{
  "num_hidden_layers": 14,
  "n_experts": 16,
  "d_expert": 192,
  "hidden_act": "squared_relu",
  "balance_loss": 0.0127,
  "balance_bias": false,
  "router_logit_norm": 1.0,
  "router_bias": true,
  "init_std_router": 0.011,
  "optimizer": "adamw",
  "beta1": 0.9,
  "beta2": 0.98,
  "max_grad_norm": 0.5,
  "batch_tokens": 65536,
  "train_tokens": 637200000
}
Below are experts of layer 8 (counted from 0) of a mixture-of-experts language model. Rows are named router (the router's row for the expert), up (a neuron's input weights, with its number), down (a neuron's output weights, with its number) and show model dimensions 0-127. Each number is 500 + 25 x the weight over its row's rms, rounded and kept within 0 to 999. Numbers have three digits each.
Before each expert's rows: a language model's description of what the expert responds to; "gets" lists some tokens that make up at least twice as much of what it gets as of all text. This comes from a sample of Wikipedia text that the model never trained on. Tokens count by the router's weight.

# expert 4
Prepositions and connectors such as of, for, with, under, among, without after verbs or nouns, plus table pipes, list dashes and line breaks.
gets: " the", " of", " |", " for", "-", " with"
router:496496506482474485499514517519523529529510531492535458531484511551530492513530466477515535543541494431482490464480539484502527473511459441514491504509503538499524502506491456532471500525491491502508551473499524518477462484498490502520553516490486492518539537487516480535492510517514496493436486487513508490449461507497516505550537495542497509459499498518489485527517489500526475513486
up2:501532485495515507497510478527553544531496492487447471481551492496479453501503490496453519484489501507456510488478524488504534507482535463528510509503448502507531501510476485507519498530497512496528435496464493504547464506496452525527485511505536513551451492509515539501510483507476539501482501498482471517492526516509516474511542546503521508467483499469466514488492566476530466508507
down2:517495480479496483463551488500515533497502514541518463499505493472544475526512517491498505472534499502522512508505479498491481485513536459508505493510534512432495508509515492493519495515352512488489508488527494513520520538507490550486501513526495498493492496487530485475504526491501493517504514488498538535476525484464505540457478501474497493495489524526475447515495508504464531510512
up3:511492539475483505503501488507535548535505497499483465482522502482480496449519497498535501524523508518527497498514506477476549556496494451470509518473514490527495474524506551485499516559519508489467499468445479474468526506501518501498567516486453518555518473515491516511502502501509485526458504490491492540493526456536515522520470507540463537463487520501547511513476482472511491502487
down3:531481502533500463443472521421516509492501495546514491533480514466503481506489515497509480484501507513471501515521535510486507482491439506451512532490481490499472499477492555530544523519436501486491476450484479479463477492521498477498481501461474508489524504470478458488471473535518517486540510459507534467490511503512456492498513497518497514455462493521508453496500515520477491475507
up4:505503506528479462518510512496541449485504514499536483495510516500490475495484474502490526517470523474502490528485496491478530538509534471537522482489527521492508504482517490476483481449522475521569500512534515452462463511477514496502467453545534468522503498441496519477503507466497519452520479466454458514524520521480526501521453499500474489491465488495494516504561470514526536487492
down4:489502478489515528516496470516495481477514517513489560516496528498478554496483518495501484491516532540537506497515533496494461477496508499493512482513545554426472545530504489532505496512537536536505532479522552482488533478493500509485475495471481498518456488553508514475502516514510464484506467493438541499518505497510492489437499547494500474521466492513480517469479531494523471506478
up5:455501515516500533508510512525522501505513513494443481512447500491497488521486492475520496536465473475508534464483514549521497505503463464472481463465475524488453550470489505500532482465529522494485525500466466522482523467485491517513529503488444500517509510496513483462504479516492513552467494488471504548484496462510529499466470494525543531489519497523512546473544519466545500514494
down5:509492491523487484508523555514512538516513529478513507470527550507511483494523530548501471485494510496474528465491460495468497454516491506525481475449471491494491487486493501502470491476471504487505506489470464458517531476570502454523480463511512464470461512495506469445491460476511476519463513501448524516488515515497494516533498490528543499535517492547475497507523489478493511498441
up6:498467518513517518533520512489504464557518480466537534481478495500511538473533523550466563550517512517529512517489491499462512505466522485514520457504516494532491482529509452489509470492537491565527485500516462501508471476504521496453491501480477445496489520491486542519493472512491491478511489482489487484522509497522490482526562491484529517544459505495526525489491539499505506537516
down6:494478476497492508520498538490500535495499462518486473502490490510535491486503474484504495471450486497474477512462529514526511489533539470507519530500486448506504524462477496480509506525456479494549527468480472456495521477471503497545473532485496497508511507473525496452500532485517500488419507492553499512499478525503519517515470467530570508473471484505473498516499463482552509453521
up7:501478510501468496504478503514585478482470492518461512478516498489469536493534484475536529530492458508503471464531458526515533510478461476467520492530525455499496535488479502471530523501505508514555510497453507452496506477463481475514513500512470454521533496491494548497499481501491547545454519500496493491503487496519481492492532522500480509550520522499506502489508452501553489509514
down7:482463500466493521494494495513483479512464497503485508487477516541489480535537489521520480498545506526484459504498497481491508514494517472499536465542546477493521527515513496505526456514436521526464503485526522513519478546488471463523503497508479545514514517466513481481518506537531464473505535547480533552512500511503516502546486514507519500462517529533512445512438487517501460496466
up8:513492529497528466521515486487500562494537502480481487470503511505487526500478501497476493450458534493532489511494519526481517507483453490519548463516484504494498500487511504486481573503535547512499495471509521495479458547505531476502494481514443511451469456518513489531498527519447504511472481510503512524519519450484548486473453505518494484504528535514503527506502531497548519522492
down8:494442453477479526511551496489500520492491466472465495529484481444534503469498537513477508498550478458462474459494467485472506482530499546517493503483448517484517505504517495438495475468495490495540485518510484513499460515521483491480494490498521490497509549472500523466517511469485517489449477521500521498504532552521502488516483467515500517534473498561493506497490477462472485484491
up9:470497535463498486510512485459494491566521538490478497492483463455505558458506507486494542514523508509498474472501495455472473467510426499527499499460499515498514495527481508477515499510533525507523487540515486491528499470496470430497495536536509510502478468510554486522489497478521533529497483460540504516501482460521547517492495497497522543464467511507511514523508478499491503521521
down9:492500486445492503457493472517494475496541496512476472517508540449461527514490517514516531533484498473507503537497522501505505497547471468542467515530563487527508508500519523494483490440548514520492491451515554513499506548525555494502466490496453506497519498501513497497477536492462542495491481519508492503541509508486494461471512529484520473500513521488488477493469524467451477493503
up10:530530525520525509493509442471524481524491527519521480508470476479446501509488459488453513462491517567519523513536510498504533520491456456504502541496490452506500503490525483522488522514517559497501491488499501493519484476493525482442555519482481530516512492547498496481496465525496519510498457522519508477507523495529496536522531523521499552481469507498496494474498500440491471529512
down10:509507514519499509499545499479472459498485522451515476467493505519466491494451538467495433489482497506509512465506461527511510520497521513514498484513497544491523504479494497495424473488481556506466513502546524502486494499484468517471475539509481470545515543530492450532497473485498487450486471507492544534486514487514505488543490487527493539493465502480483492525472469496455509487488
up11:524452522453491498499495464491512469534516489478498534452517498514479496517457474470485519550479521520565496506534480489494536491461516453526518538477536513512545473492522478505516501516513533489518477495486527518504515487498527519522509505496456462491524495476540528499499491482500471508541518459456470493487510474475494529465494530524506465467499502518452501458511493471526467513539
down11:475511471557445468526470506514514526537500498497514532556477505488440485500484472516519475522441516499499513475467468494454500507504476538480521508464506490511470491529530530528520502508447519500490536486488451465504492487495519476482513470509539487455511523486462530530499505478504527501495486495508519465528489487511491528537517473517509483523514455491566492516504496537504521510478
up12:469497501496489490499531478483520524491487470507534456490504508492486448490494512432535521496494513513499474528502519508483481476507534479503465502479519484499505505505470542455540491503513505512480525478486487491473505486470475415495488501535487515473456473540539518465493530535532506490533467456485502514502454482479492505491475507456486474484505513458504527446516529548511472543498
down12:511518502509522525485527510463499497460489489445507511484492549527496497484483460505474524513517505496510495505494523506482519489479483516544508505518507521490523535506453522487471495482531461484519513559530494528514509491506460547528471473507477494487547537502465537490493470505506499503507488510561512470465519508508481507512533520499527492525516522474520518496566525531496454454421
up13:537530542477492501493478468500534512515513516487555484537522480485467495442498514467478528565514505485530507536540532507482484535491505486507484498446514486494489508453469486533537493487521504503504510521466515452517505470501491479500502497498503480500504440469514536515492510511530478538560517512504478474513477501520528525499519531478526495512491512506536511455525509522566533496516
down13:515507507493507521551508497513509509512489518454526463558526539476455511484525469491517499494441536527507517474480491514481511541507508465462491500518532458495511518508533535523510494490516476509497507493539503473499488475481504465457538515547541479501510487536544502479498485471472533528513512504539472468482503474542466516527479541456506508499476510454515505506516515492522538451498
up14:555476543500484501500526513485513483553497501467527484505555467450505454447497525496494505545546482503498477490509504500511534501499506503547513514507489509486519511550479512458511498481519498522512520472471476439508519459518528490479519470512513501502521495472483497492491474502529450483512492462521461488496519460511468527459499517506466493529497523538537524553511516497471544507495
down14:490504466534483531520524522462487514536517471457501496499516521503527507490505520458543449536483489536491535559521501497479451483516497483514468498521518481490503523512475484490507529482451498497524541506493492510466496504573508475457464530510478526488538473484465517531470487488530483492551470473517509468495549495482482462520533483494538525518506496479502545473499502486499512522511
up15:510493545481497506516517486509511511487511504513504469502486510475429491477483481481488517517475487503529525524506540454526527531483523510521473492519515472569508466518537499503498496514494521472435492502467538497506481458469523493525469538516496515495528526546531507490542474469494486442471472518478491508482490491516529522561501550519517496502517489470486467490482513466483455520476
down15:522499527516501494442490503539526503494507502514506502514494479494517499485497519502481506499484490508515504485463467507502484492494536522495525482491510542490490498495447495484519503510332497496481532446482510507462495514499526503520505510498504500513529494482511470482484467512522508495532472511532522513486491544516504483478503495503512517459480514529473478539511513538539510475472
up16:490520506464552557520537504490511506502470483472538519457501480476495521492541516531476487464488491505467509502490475508477489479488476514462458481510498499551496523545494488499487489482504483514513499439493550492499526520497488511557470504477525476492515436528489483522504523537504532504461483480536512461522492496505457530481497486543553522525509522500549486510479518469533495496495
down16:514492482503495511489615504460476519502506486507533505523479517519483542509505537526477497506483517458459495487514542443481465511512485534496509484456549482519492548494527484508475504522522503475469518481507486476520489474508507507470483511451483509481488489498487489515490493519509480489493450517516528521481500482465455479521502520466452488535521502492463479489504459533506468502473
up17:501502503495506525488530457537541551540548503518527511512505486476494503501510508504476535505527510581507482466538502544508491477533475523468501500463477499536501512481484464504514520478512475514502475477475459512458516457490471535468495474480493487517474497515501561508557441483482480504489519494487504471491507481542513494491535518480460538499511500496500509484477520485520480492554
down17:496494553519485527511487487475455477533502534457508524525535503488465465473496538532482490487478534495497532480484478496467480482518495487529501504507493534514502535526507521468481470499442486506464500498474484448495483492497484484486499520525530536458512513509491542504514478510495460469558510489469483501500482557546474500540523485513458477456501534548506498511516477530510503452508
up18:496472485487501510492527505528495485483507507507496480513502495463511495504509496464487500490463495507495503481470501497515504496502531524490535431510472449491492500475482503508512544459550482558538469474505479530455505465500489508523532513483476476453474467487521485497513497494455536474462491520498482506506487509475539498478479555557511549496485510513475549470496521495551532481436
down18:486545529495479503476499545478475516521476503501530506492516520497543493496500531506488480493484471529484474496543494515487464491497448476501552493529554458527523461486494490509477511534474540517500489534483513508508470471490463445532490510489475546528507525450536480449509472494518504467493468464528498511467513514476487474513512487529496469522494457525493531463460520485506516537485

# expert 8
The word "of" after titles and roles, as in "Minister of Somalia", plus colons after infobox field names, heading equals signs, and compass words like Eastern.
gets: " of", " |", ",", ".", ":", " that"
router:459487444490461502513529468516580595496505492500499485485524529510492476526483545497494489513506477533550518472497519522476478496475509481478514503512472513478488509483500541528484533503494506480476528483485486449491471505480515530536511479477498472494488492504516545492521487557522498504513456490523492500537571517500521526455505497517499514492502482502521517487500494535474515506486
up4:492528487469485505524477535461504432483514507469508498491489514519452509504487489496509497513531486503459513542492531494490489471450510481444483464463492490535486505476510523529534507448526525562508501479487500516510503491483532491499523489494508462474516467482518493504521460492519458506469532532441516491502529508536494536519482482520531525512501486478513488522508461463548489554517
down4:499474535530441488516544489514532461458536496472494496493460482525467499497501549496495491456495497482467502523508491487520444514463520519525538484504515487465437547462468493501516474485486528545540463507504496525477516502498526507475466498478462515513503538499533489529503494494501544500532500494541503449484506475499499498488474501478488526515534526550507491516490512523465485485530
up5:531506496452545521540508521511507462465473512497533511529478499467482562500498504460497514456531511503464511511498489483486562512493522502543539468474507515511479447512513527479512472467525483512510526541457482519473497523486504516481495468497504522545501491487499540530507492496491538477462507526526472476473530512541476554468468509524469493506476483506479516471515488479520523505531
down5:473488502494492500541494528504487489519517507485503489509468516488539541522514495487522516528531526467509473505494496522482484488510529482490478445481543485462524509549479496512511484503413494474494521521534459443512480527497490550531464506516565502481464477483480475475488489515480497503538515494461512485494510472518472486496511507502448479489470501476480466522461464545470511519514
up6:491474532493528469487488506526520505474481521467485472546534505476485523494498446489517465522487510503528549527497495491536489543540452510516486495496505512484515514481504463493519477449514472490522486509529500510472508461475536519556501465514483496528519486524462538501555470514497488508440495485509495529550503507489518521494553520532513515546515483498537502466527485448487509502503
down6:508480489514458503504529494494501488471551491507466474510476539501507502537469512528507537513510484525496509500481453517472519543516498511462519468501506455483539503539566511546496489519458516528487521463472510524551501491564500516518494483520523471469473496513483506514487485533531496512507487507473509501470470511476484438527489512472496480521520470513514478489508520503434526546484
up7:484514493453486493520510487493511483494475483476543523527558417503506510488486476477484491472546525517498489509500503488484528498557522503532523484489532522489471474513510566495504495497511544492498507543459505474474511526500518519494515513531543527535534496492482518505506524516475469461502541500511486528548541521494514503455475512520495478474514490486532482488499473455462549505481
down7:510458452439576505530497527484546530457495514466478502457477485499475494492526461528438471533501503470466498480476472489468482516477479511514521532550537505471490516482493521526513506520467519513496521502519490486469459534507478513486472482539533496522493506509494517514533535458551496489473527529512469526505462519492479513480488512476518503514482522507485473491493482494493510498503
up8:496526515515527503536504482472491487479532459492541488473473503459547504513486457499438555542510495461497505490487476479467490496525479545534521484493550492484524543518495518510461493541514537521468508480513498504527472507468472505509454460491481514535484474522502504520526486500532542484499491483471532424498528497513504490525482518514479520523483519474500491473516483472507501543499
down8:528463499456522523529506529474539515478506509505494506481474489505483514557527518504475464467522509487506466503521532522464492539515494529472466561490506549500535528485484479543488518485480505503488523461489464504525463536502508498531502509521517486484467506453496490515526526519483499561516483491530472516506493493508449544482456480477454528517528508457504490477544502520494509500469
up9:483513479510496535520514534498544451485486479490521516463524506507479557506543495473499542518503491502469507514478502492526567540522502525469506506442523508496521499537492487502500528461535490490480516488487523480519482498491525505505486496494507485498462485469490455445520498520461488497475552477495498466479530529531529541512483557509471520507516494542474519453463469518516522493521
down9:517470525536519505484518511513499513489546500481518535463423536538527521538517541500509531537488523503483478496524554500523505511486483473481484454467568512440498476513456495465503474503475480491472481495504476482482509494514474496536517477527504504474455516464480487488508480498469538476524476525501495461513524478500500524470488487456478537513463477492506515484497461509508490501499
up10:509449470518512536597553503514496515483459511498484479490469476505523521512529514491510505547478510498477508504555515475508496543487511514519533493474537508520495465514487531467504475463503546542493491532467511476454503452483516499496456502463514507484489488488489478461529489499482522502504550548501470477482520500503536481488507489524468477490515507478498548491477490486522501516493
down10:474467503518491516510508523482449507494502506488490510465465488482506493519508472481478534503494523493527522511523510526479492538471505486506474497489492493468456497514518556513506513542475508472500508520461526503465464514458470529516447464487517433440499503507457501500514533495485525490515506492510525502504535479494530501446430506491527483502460476497477512492457437528479472519486
up11:497513506490524500518491500555545517528549473522484515477482486516492525538530521511483503493533488487472533535479514485483525508476534564528515479498513519503498468456484523508494464448510519484515455492448503527503512519476507500496518482500476550509526498435531495530496524490495509476509488515503494521478552498513503503501510494472441509551502472466496500475503534492558459536514
down11:528467510487500457522513522497530487487525538501510479448506520493442555523502522531503508520490486545528496520492544481505518464535479472449511500535516473509487495473509483502529503500501522537522530495461486485531506483512547508539453470523495493504481541470517505450527555500501515540504484517540516519479532513526489520488475498483498487528474503501476490497459457449500521529494
up12:505515493455479452516523468466518493529451487541486487441514494470513492477466494484472528548567515498464538502445468516494507515542518516508500471509507528499459506456488524501516516504516536510497496497502469495491512521495522511488501504517522476457487535488499511531509461441509501518483528495485488484522508511507567522501474533523500517510548506487453511533480467511506502532498
down12:509475536495510453523507545486504508502460470539514498531543506491531456485535493498504496522535493484486482490491488478507505529446496478533474520479481471456462529488509469492522492557516498542550457501500485523483507495560468539531503538545490539489464511491485505499500552496489513509476480517495518452515550529503480524484490499478503517471501500507532471498501458500493519480477
up13:483441530501517460535541462502499490462527501483539437507496515499463559511513519489493505509539515486519565538492538455503513518520471541493549500505471502522479507490499500487546503467520525536519496505470484528465524474476521494468526500504475522531521476485541487469507501518488529524484498533495503502493507495542459514489504493488499509494477485505516489484468517489544461467537
down13:518510471471495480498539547521573404546529477491469495496476504494504491498480525524522487507476521523491503523524523502525501518486500496513488480515485490517526511513482525468518458523534500481516454481514459462502534492521503536474507503486531520502500512492481487483523482461460529473572509497482507468494547520475502484527472474466483459527521478523504499514467514502484474503481
up14:466549481478468516536497476505494479519517462483521474491533471477480523512475494502508487504534476496483522501576484474547546517472519543539512486468504534484505498513479504450534489498523549534510544458505503478490498439446515494493486481484470482529509475476519487514510476521494538475503544468494493499506524518520535526518507499466504495515499508499541473518527485531544485498496
down14:492519493521506505520472510508502507538494489525509476534456558500481554496474499493543520467497515458501502500516514484500506502500499527531492462502506539482541506550545476530447487514475463512513542474505510495423476490533493501509498510502482504469492480468492500482473493502512513510511500538469553490462475524501514490468461483504512449516544497547472467517485465535514469473495
up15:479507564475501459498495514527505482517460500498497493477531472474511491482508505503495505466474536505481515514500475471545524505496533497466469546495499461523506479506490485480477489460506472538546490498487502546492521508476540504499537503511485474460480460482527538489528437509550548485522508476526499510501544493491507494511495494545541498479532509458528501490479543469549463493521
down15:459508520453492496489487468520519516523519527509513523489507497495518487488519504489481538513522500466498442461496478468444489488521531518490522472483512548482499543515479470509497519503448462520471499510527535502487479479496482502485567490509514488517497503474512529450511571492553495484501479489547472512453506493483446513507488521517492536526519523477495522502527522536486523533526
up16:509537537503466544500505510506498497562471470473468474510487469522497505496491496488504519480534505469497547480481484447491542461488490535476493505534506450493491525510515475501494566536511485491539509488514476514518488475471514470512505542507512493496498484525531555500483488481485457510504485501489547475475478496503497528493539512463505515504468471508498510496529494494530437572527
down16:504497514562512492477493497484512520447503471502472506525473477548544503445463506509527471489512515507452470491484489468509518511530498512535509498534500525474474473501483513525483499531473501514496494490494446531489482500476545456528484539500464471497485499511508516510495496481494485513480519519511511447464529460460507533537526502545541509465519495455503515537483499525463544479472
up17:450502484498497473526540495519541466494472485499463524453532518487525551475438514498469469563523521540468525550491492502517472512500493544475445512478498479496461499521522518488510477499517535524477484496515527480509507513467522435501511507481503487512491473487508469497563463473508494488466492484464504505543508478500505510461536497524535504483490521485500494492498500471528495499505
down17:503467483504514492461555476479486518522481457485477494555490481528519556504482528498498520463485494488505472531468503498576476512488459502501493503476513496487500513489421472480529508497516522515518507486494498510449520491508523476480487577515522511486475542503530489521482496525486499528528487511515482498527507515478534503507536524481489489556505518486563470525502520488471515502508
up18:511508471456476490494499498499496467503503518490505507504531494532487496501445513483495530531514531472459509568508538510521517484548478516504518471468518507530495481491512518486508541526520507511516502505529480477535524465445515522507451481506457540549511487537473469530520457510477492528480510495518501469551535526500491449472522520497492489466499490479505503508554508536461487521469
down18:504512478515461480464534504484467483505510488497508492496535517545485491494478528534556538491511554459518538509522520478521524524494436494564482502494503523492492482469513461511515509491441467544464530489503483487492522480483526497505461552493513464493481481531468469496481479493516495472535475517536467529526523539479490527534498454481515474503482484484486469492501495503497511479489
up19:491504521488489526531490508444509486512481458484464542490469517494482520488525481514521528539534514464456508529491511474530488531500503469449509447474500515501512473545496531493498519490517508569535513515488486490530492520469494484475541521511500493527483476548523530478551494494479534461523509521471500533514489507504478523490527479501547527505484536510508508490523510451538535493538
down19:464488524507517547498513522486461497497536457472509503506518509511516489555530511478503457527491509479512461456473474476501492444508470513438499486464540529473518492507526503484529525491499528483481520481536471443486517545496475473523496504487512479462515465482504485480501507496495491480487507482515509534489510517492533571464540475494494505494471557493496504507458517530492517458486
up20:497533516483512478513493484509457473488489519486489488494515500496468485454465498497507500516537531480524573470495522532540545520462547477553468503501506414522455512536515482485484467497506465514511508514469527516514489503452499504511448485494501485502501529504514526465487477495468485486473480486517506477483474538497513495487541513483459469511544522501503479511498498536496524545494
down20:478511513465519522483453475499500505487494484549509507472504488517485434510459504545491551505519472483505500492476480495505501531484527500530482493517483514562498444506507460474477495498413481489517489473466517544498493488468516491498480533490552518480512507528549474470499465536491496512475466481478515504471481507484489468485510522534517496479518517517541477492519537521482488537493

# expert 14
Word-initial stems like activ, dist, promot, creat and the word these, plus items deep in long sequences such as match results or numbered lists.
gets: " the", " |", " D", "in", "th", "ot"
router:530499490506538459490496491529500502537473474534498511453528516496547478496498514486488496527546547525517534499479493510488521514534466488545484511500484499487499532506493489489478515501495500487491462526449495500538512553483489463485496472524484490453491502492488503498492540539485494503508535443512484572465478469516502527485511479501586504508490496480453487500484502511460477510459
up2:474472530502539501479489491515518518513511478515536529508462490499504522447483426472512541488528502495485510495485489512488492519509449495475550494537522513496478516513503503464490502458511523528501462483519539537496511505463485504439508479525492515474490484492534491489509508515494532490490507506428517519523467461512545469549522521469459511522519534476505550501484479473496532498521
down2:534513537503494478458542485490472517470531536517458481461464530486496507474484523500532506477489472502499483495488546484515488493487494518506532538522484534528478482485515466501518489469536472471511488520495495532503487514461529473486477498523451466501498494482504548502463536509513531451548527464462501534531503513447549521562471503497497479484483531511522521532478489487491516502487
up3:515525473466509486516500474515511505494499484557549496433504502453476523466551485462525525540536498521484513495514503497483490524504489515485462478531472515511498501483505483480503479514514524511475474511470540531520525475463482496492515531460531491501500522487516542525511495523542473487477547534470487483514538515512502534440516499548486509486500534493550489507438489511474480488496
down3:486506489486520544509479468527513470479506489484419515496520520536560499526512542480480513469548502447506496513480500476537486500496533505445491521476500464493482521536517509514496491525450498495489499526521507489532494487512518474478473461541539527506463467502531494483494483518461483487490517500502530563492522506496500518510532537507512480506488538502495494533524542507469527454473
up4:466511476497551503494506478519562503517473457488496466496509477489488514512510502522502434550498532512481506506512507521467480540502500500481510510449463519501451518514475514481495517476503514535510463500496477513521539484489521493487522493507482498513563443498490508511506460513506514520491508495483485552489529477516508461500582496484531446514550472497514505533538489501516471500500
down4:485544492487485480497478493537480455489563430476467510498523499481501436532483505543511482522525534452512489504518481449475488479514496536521493533502512497496447531483495498473486495475447510499508457475518479519517539507514455514477499490495464514488475500486507480502439504457464524495492490492557538481522527472515499510503488480487490500506486498501481504536498538501512504514469
up5:497519509511510488510524509472483494502493497510495491512549481490491523523453516443489564481516499523450499490497516485490511480518538522513513480499469491496494414472514491501523525489526508552488526452547564523488519511489457443496537503471485525514498502486485510480486518531483501499514513449457505478492507470513508521446501496509523477499490510534514499541535533464489468499502
down5:529502528486484496514496517508487533496505512491469494539515537531507510479487538462477496483492466467519510478490510507513495509518528469538515466491460533493505459497521478497494485535480470488501488497513520492442523454531465456492531515529499462455468528490527476482454546539489508479536492526442490477511517539538473506494515511532522499463440523520509499494500484454451488505505
up6:506521489503520511511480485501510526487504446489501515499504480519470499481444457482466512530513534548476517484489542486525495530531494496490501529510470467563463499506492456477476519502515497482518505499491460469502495508438562517561469488541488476496479451510497543467504518535519548517514516486497476523491476456484482463469486520508510512502515513482498512492468498510522456533504
down6:492528521525522497495495495500471491511533509514459567487481496536516521477520521515488527497487543501482518525533515518503465506481461467518546509484509482453515470512474488498519523488573460480498481508553518523491509446480526489536497498501495448485486494552483460487521516460496531516517466481515492476521512468471476473478537489512533508516463532552492471530492500507519498478495
up7:524514497501517490499535468527514472537539443519475489478517490477534498491475500496528533515483505589524500507470538439477517499482532465516531470479511514491451505495501523495515533448513518489470487536459527456496494495484455508473502496505512524513515493492512519483524501512469506516532499437499470520487514460539501487476513491522518507502466492489540512480515488518539547499512
down7:502481508513521505496532482498504473544508534500509478524507504470539508495566479493484470486511509484514483495493468428521467500440512489517471465480524546493525522487485468468502463489462469555502506527506474522520490477485546466510466531494500498470486474516519530520504531471531545537450489493495538513478478531477479493519506492499470527519505490532483483520499520500476444510523
up8:509497478515516502518507519480538509525458488517495466495520529459496510484510481456513524520517521486497513504502519478480496472546534496483473505496520490521478515481468535490478525512529563518479513557486497491497515518442460493491505511505450424468510495549509482490531484533463531506535521524497530534485460477571492471513505485498536498512490512490516496547533508482490466509510
down8:413541509452491542508542486485506491471536490526480499482511525512528534488522477481529508478471501466498519493542489435523484504492523515482502494511504473485529510467521528562487524483459433478487487488471533456497473503486525533531508544509500522503514514521452501496484471494514530504523510503476507480496510499470465487480513496485491458514494491495506472527487535518459480501494
up9:518524506500477516503538455511491479517491502469456466491464445504472530425494487506550521506482488535474508494498527500492538503540481475493496493454469494496521514470485494459512489462527476540507482477443500504564532544489535499525494497475499493490526438519535525493471483480472500492479526488485484521480492502534496509479488488521536475487502490487471507491508506513541453501475
down9:478480425474489516531462505527596535492475489518520488494494493490504510495526511507474509492498505491522508500496499553513533552472520483470514516504492533488491500485481525509506496510373510487485487521527506480465462496513490552523463487503511535509485510485502524501521490509559486524497496494512517491477524505493514474504516495496508519498512472499466482476517481522476502521487
up10:485539499514535518510512444515495520517558499486461531501520498456498542481511470458526503546493496501481481501494515491531492454540503499460486525505481529479510500508501494506471455505503487496479469471515496513460531494487515487508558471568492487499483517479497492511531492532484480548484506545463470495497497501530479507491516503501522520427542512505490510498459510467549470520476
down10:480509516525498517493504461484475498532478525486511525522492486477498534510494532520510502526530498478481504469448511474475458513543503474504491536538539555496493496515538498486513489535443475506429473490513502474493496490493544455494492489476489498524472517505477515492498501545426507560515517516482473510528501554477500500520460481507510510455507521525484481509495479534533523490521
up11:522537492495493507518488463506509478537550470521488487492466478489480587483514473533516506525469460477477493494482481475523498526514443501506486479472471456511456493494478478498502486473514517512526487509504498494511517525454530489494528450555486539487493514522495505462487517519525489519448523481459521543472489530497556550490473501492514503483497523511515492492469490499484462516516
down11:484524504502507440485503459524501491480517509490471462509473519508531494492524506482481492489466532514493501485481461448484462445537506504500501470449510527481496511486519475500491488484446491496519506543554502535504498504499489495496475471512497518502495501544471447478510504515477466464449510511489521515495492457514525534532506483489513523502504574508502497534486481512496587498475
up12:496525488522561487502527496498520517493485503478500490459526465469499480484510461483481510549460535449499491487472515504482487476464470502502503450481507479507529499526517551510486542522522471524526465525519494528483470501482493509504465517468459482491491494539513497444509522544506494533458522466494455522490475453495491489480558505499520484514486540497538486527512495457485476527488
down12:505502500487519495515488488493482505457478537459553473497500528530489516505524492563515446511526523465522541499481537507492481537515525556489512465553530496513488515496479530463527540479455464509489512519530529500523526488481449499512489507497543498489503485485497487503499556508532572495517506507510479507499497457484480498503508513481514514514488503474491479488507445507454505461468
up13:496504504462515476509518441498495506547523466474505500491483481464509507495491493468497513506489458553500530506534503504501489529521464476527510511493464483511489491525486514489503482526519484493557529469532490471473533460429540519458527499536517507487471518466514459469495477565504497478510506515483512502545522507506488492492512473571519516489524516474502519502467485510512470544465
down13:505484528483539507524517502501466467490517546508496500508486519507482451541465456538493534498455500472507514527540507529488517453525559485495521504559499528512538492487507512509478494497546504547501517477476507512499502528469526501504496499521511544513505543484509495496475462459506464495514462510523480501491503563500476500544508491511458463474499460468544491501520465488527515515518
up14:517502516509540496496507519512495487509513461504471512500495467508470483502533527488531534499481479474504491485472504478502503489502503544515518486484486447494527471523455484503543482453522516492482511469471496476485570515509491504509481444525533563513472531439515556533475504459506530522479463537457512478508504445507486485486507506483496499498503531478519485510511460467528472524527
down14:422489511522482544480494503492506505503447463526461494489459492528517501496477495488501483514493477515500482516487521502473521509499538544474508522487493526489476525454509479534459467506488486471483450462484513512544503515496478529484482517505469468496466504514480559504462473531522499516518548501564505536531524506527465497478481484510512511447476449507495504517480495488472472521494
up15:525516518506509479511525490506476521490512431529504479454511493523508529449501487518518479506545510497480533456487500499491510478545459451537512503485458516498523496522489517507502498515522499502477470474493525487526552536503528465487550491499504465471524511503543502500505488520437543550468523482520475515469465534486493462532487491538524496475511543500494524497507517486535485524473
down15:518472486472475513483480529481506512483483444480552489488471463508498509500550506509447485515498493493443549482513505497506463486502506503496525493457515549482471486453504516460495475553438524446509513515476539522494528528527487475533507491478534459516497480511517495508476519547451510494488475537501504539460536496506500506539492471492484484514478494465503481502491510493488506490486
up16:471509454498529437513509472505540547519455444530477535494490508497495479489537497486489510554496546500506520559501511522477497518502505505508520463460472520512489477493500530493523508496513539512510500522485482465555502490496495485515518482509469502478491451485485550538532488508476489526528513517486471491511542500503489486516513510535550549537534508467498526548495480515500492506469
down16:512503518490475477480511512502475479513530491541484510511507483491487472527509506482490461505461455479508520485505477501486474429496460524491533514485517524520491490470496483488471488460499523508507482462493493511513488492486495539469489479537472533496462534511497518491461421454474523452528489457524511525509488470545463505521475503509514500518454499472435489472470484496489468464467
up17:536483517481540529537544472525503501481526489463509508478518507537525472484472464437516524521534475538478525554485536503531505494549500529502490490494491446503469491526464509531522483499515519517536472484421513466536488484500525485493528464504484521493509482492515541491541517497514502520498511496495506506458483503477473517509479492473532509550490515535471469514507508482521475498481
down17:529477495462535472488526530479494473524488477506487493490507522523529484516517514473524482532510516500485521503537481535495468489520466516494495525497470509494522456480505483492487504471395499507491500458495496489479472506527473429488524512504466505494484445484509496489475499502438519478481505495482534499481481432494466488498517527467535494556503517510469466523509511502499466509478
up18:548491501489491556509506502516482463530513522508488478524508483520526512500481532472494540513546484529525544523502515500505488527529484479530505473522486455481501506518513470480557520504527514498525500487504514469493492541485523435507522493543488501489528532524483536498519468511468427504456522507503539467538525454484485511529484512543483513487487529482524509516466490526500456486470
down18:519478488430487507499498497476528498486507504474485551478502547505492457488537522476476476504536480490481512495529505503511465483518544480530524526521513491496477515490488509534474493473420504512497518459460522527476533493521534502503516475540538502479502501461510466531516527478471468494511481516532506488467436496544496481492493487520513454516533492505463488509477484487464461475480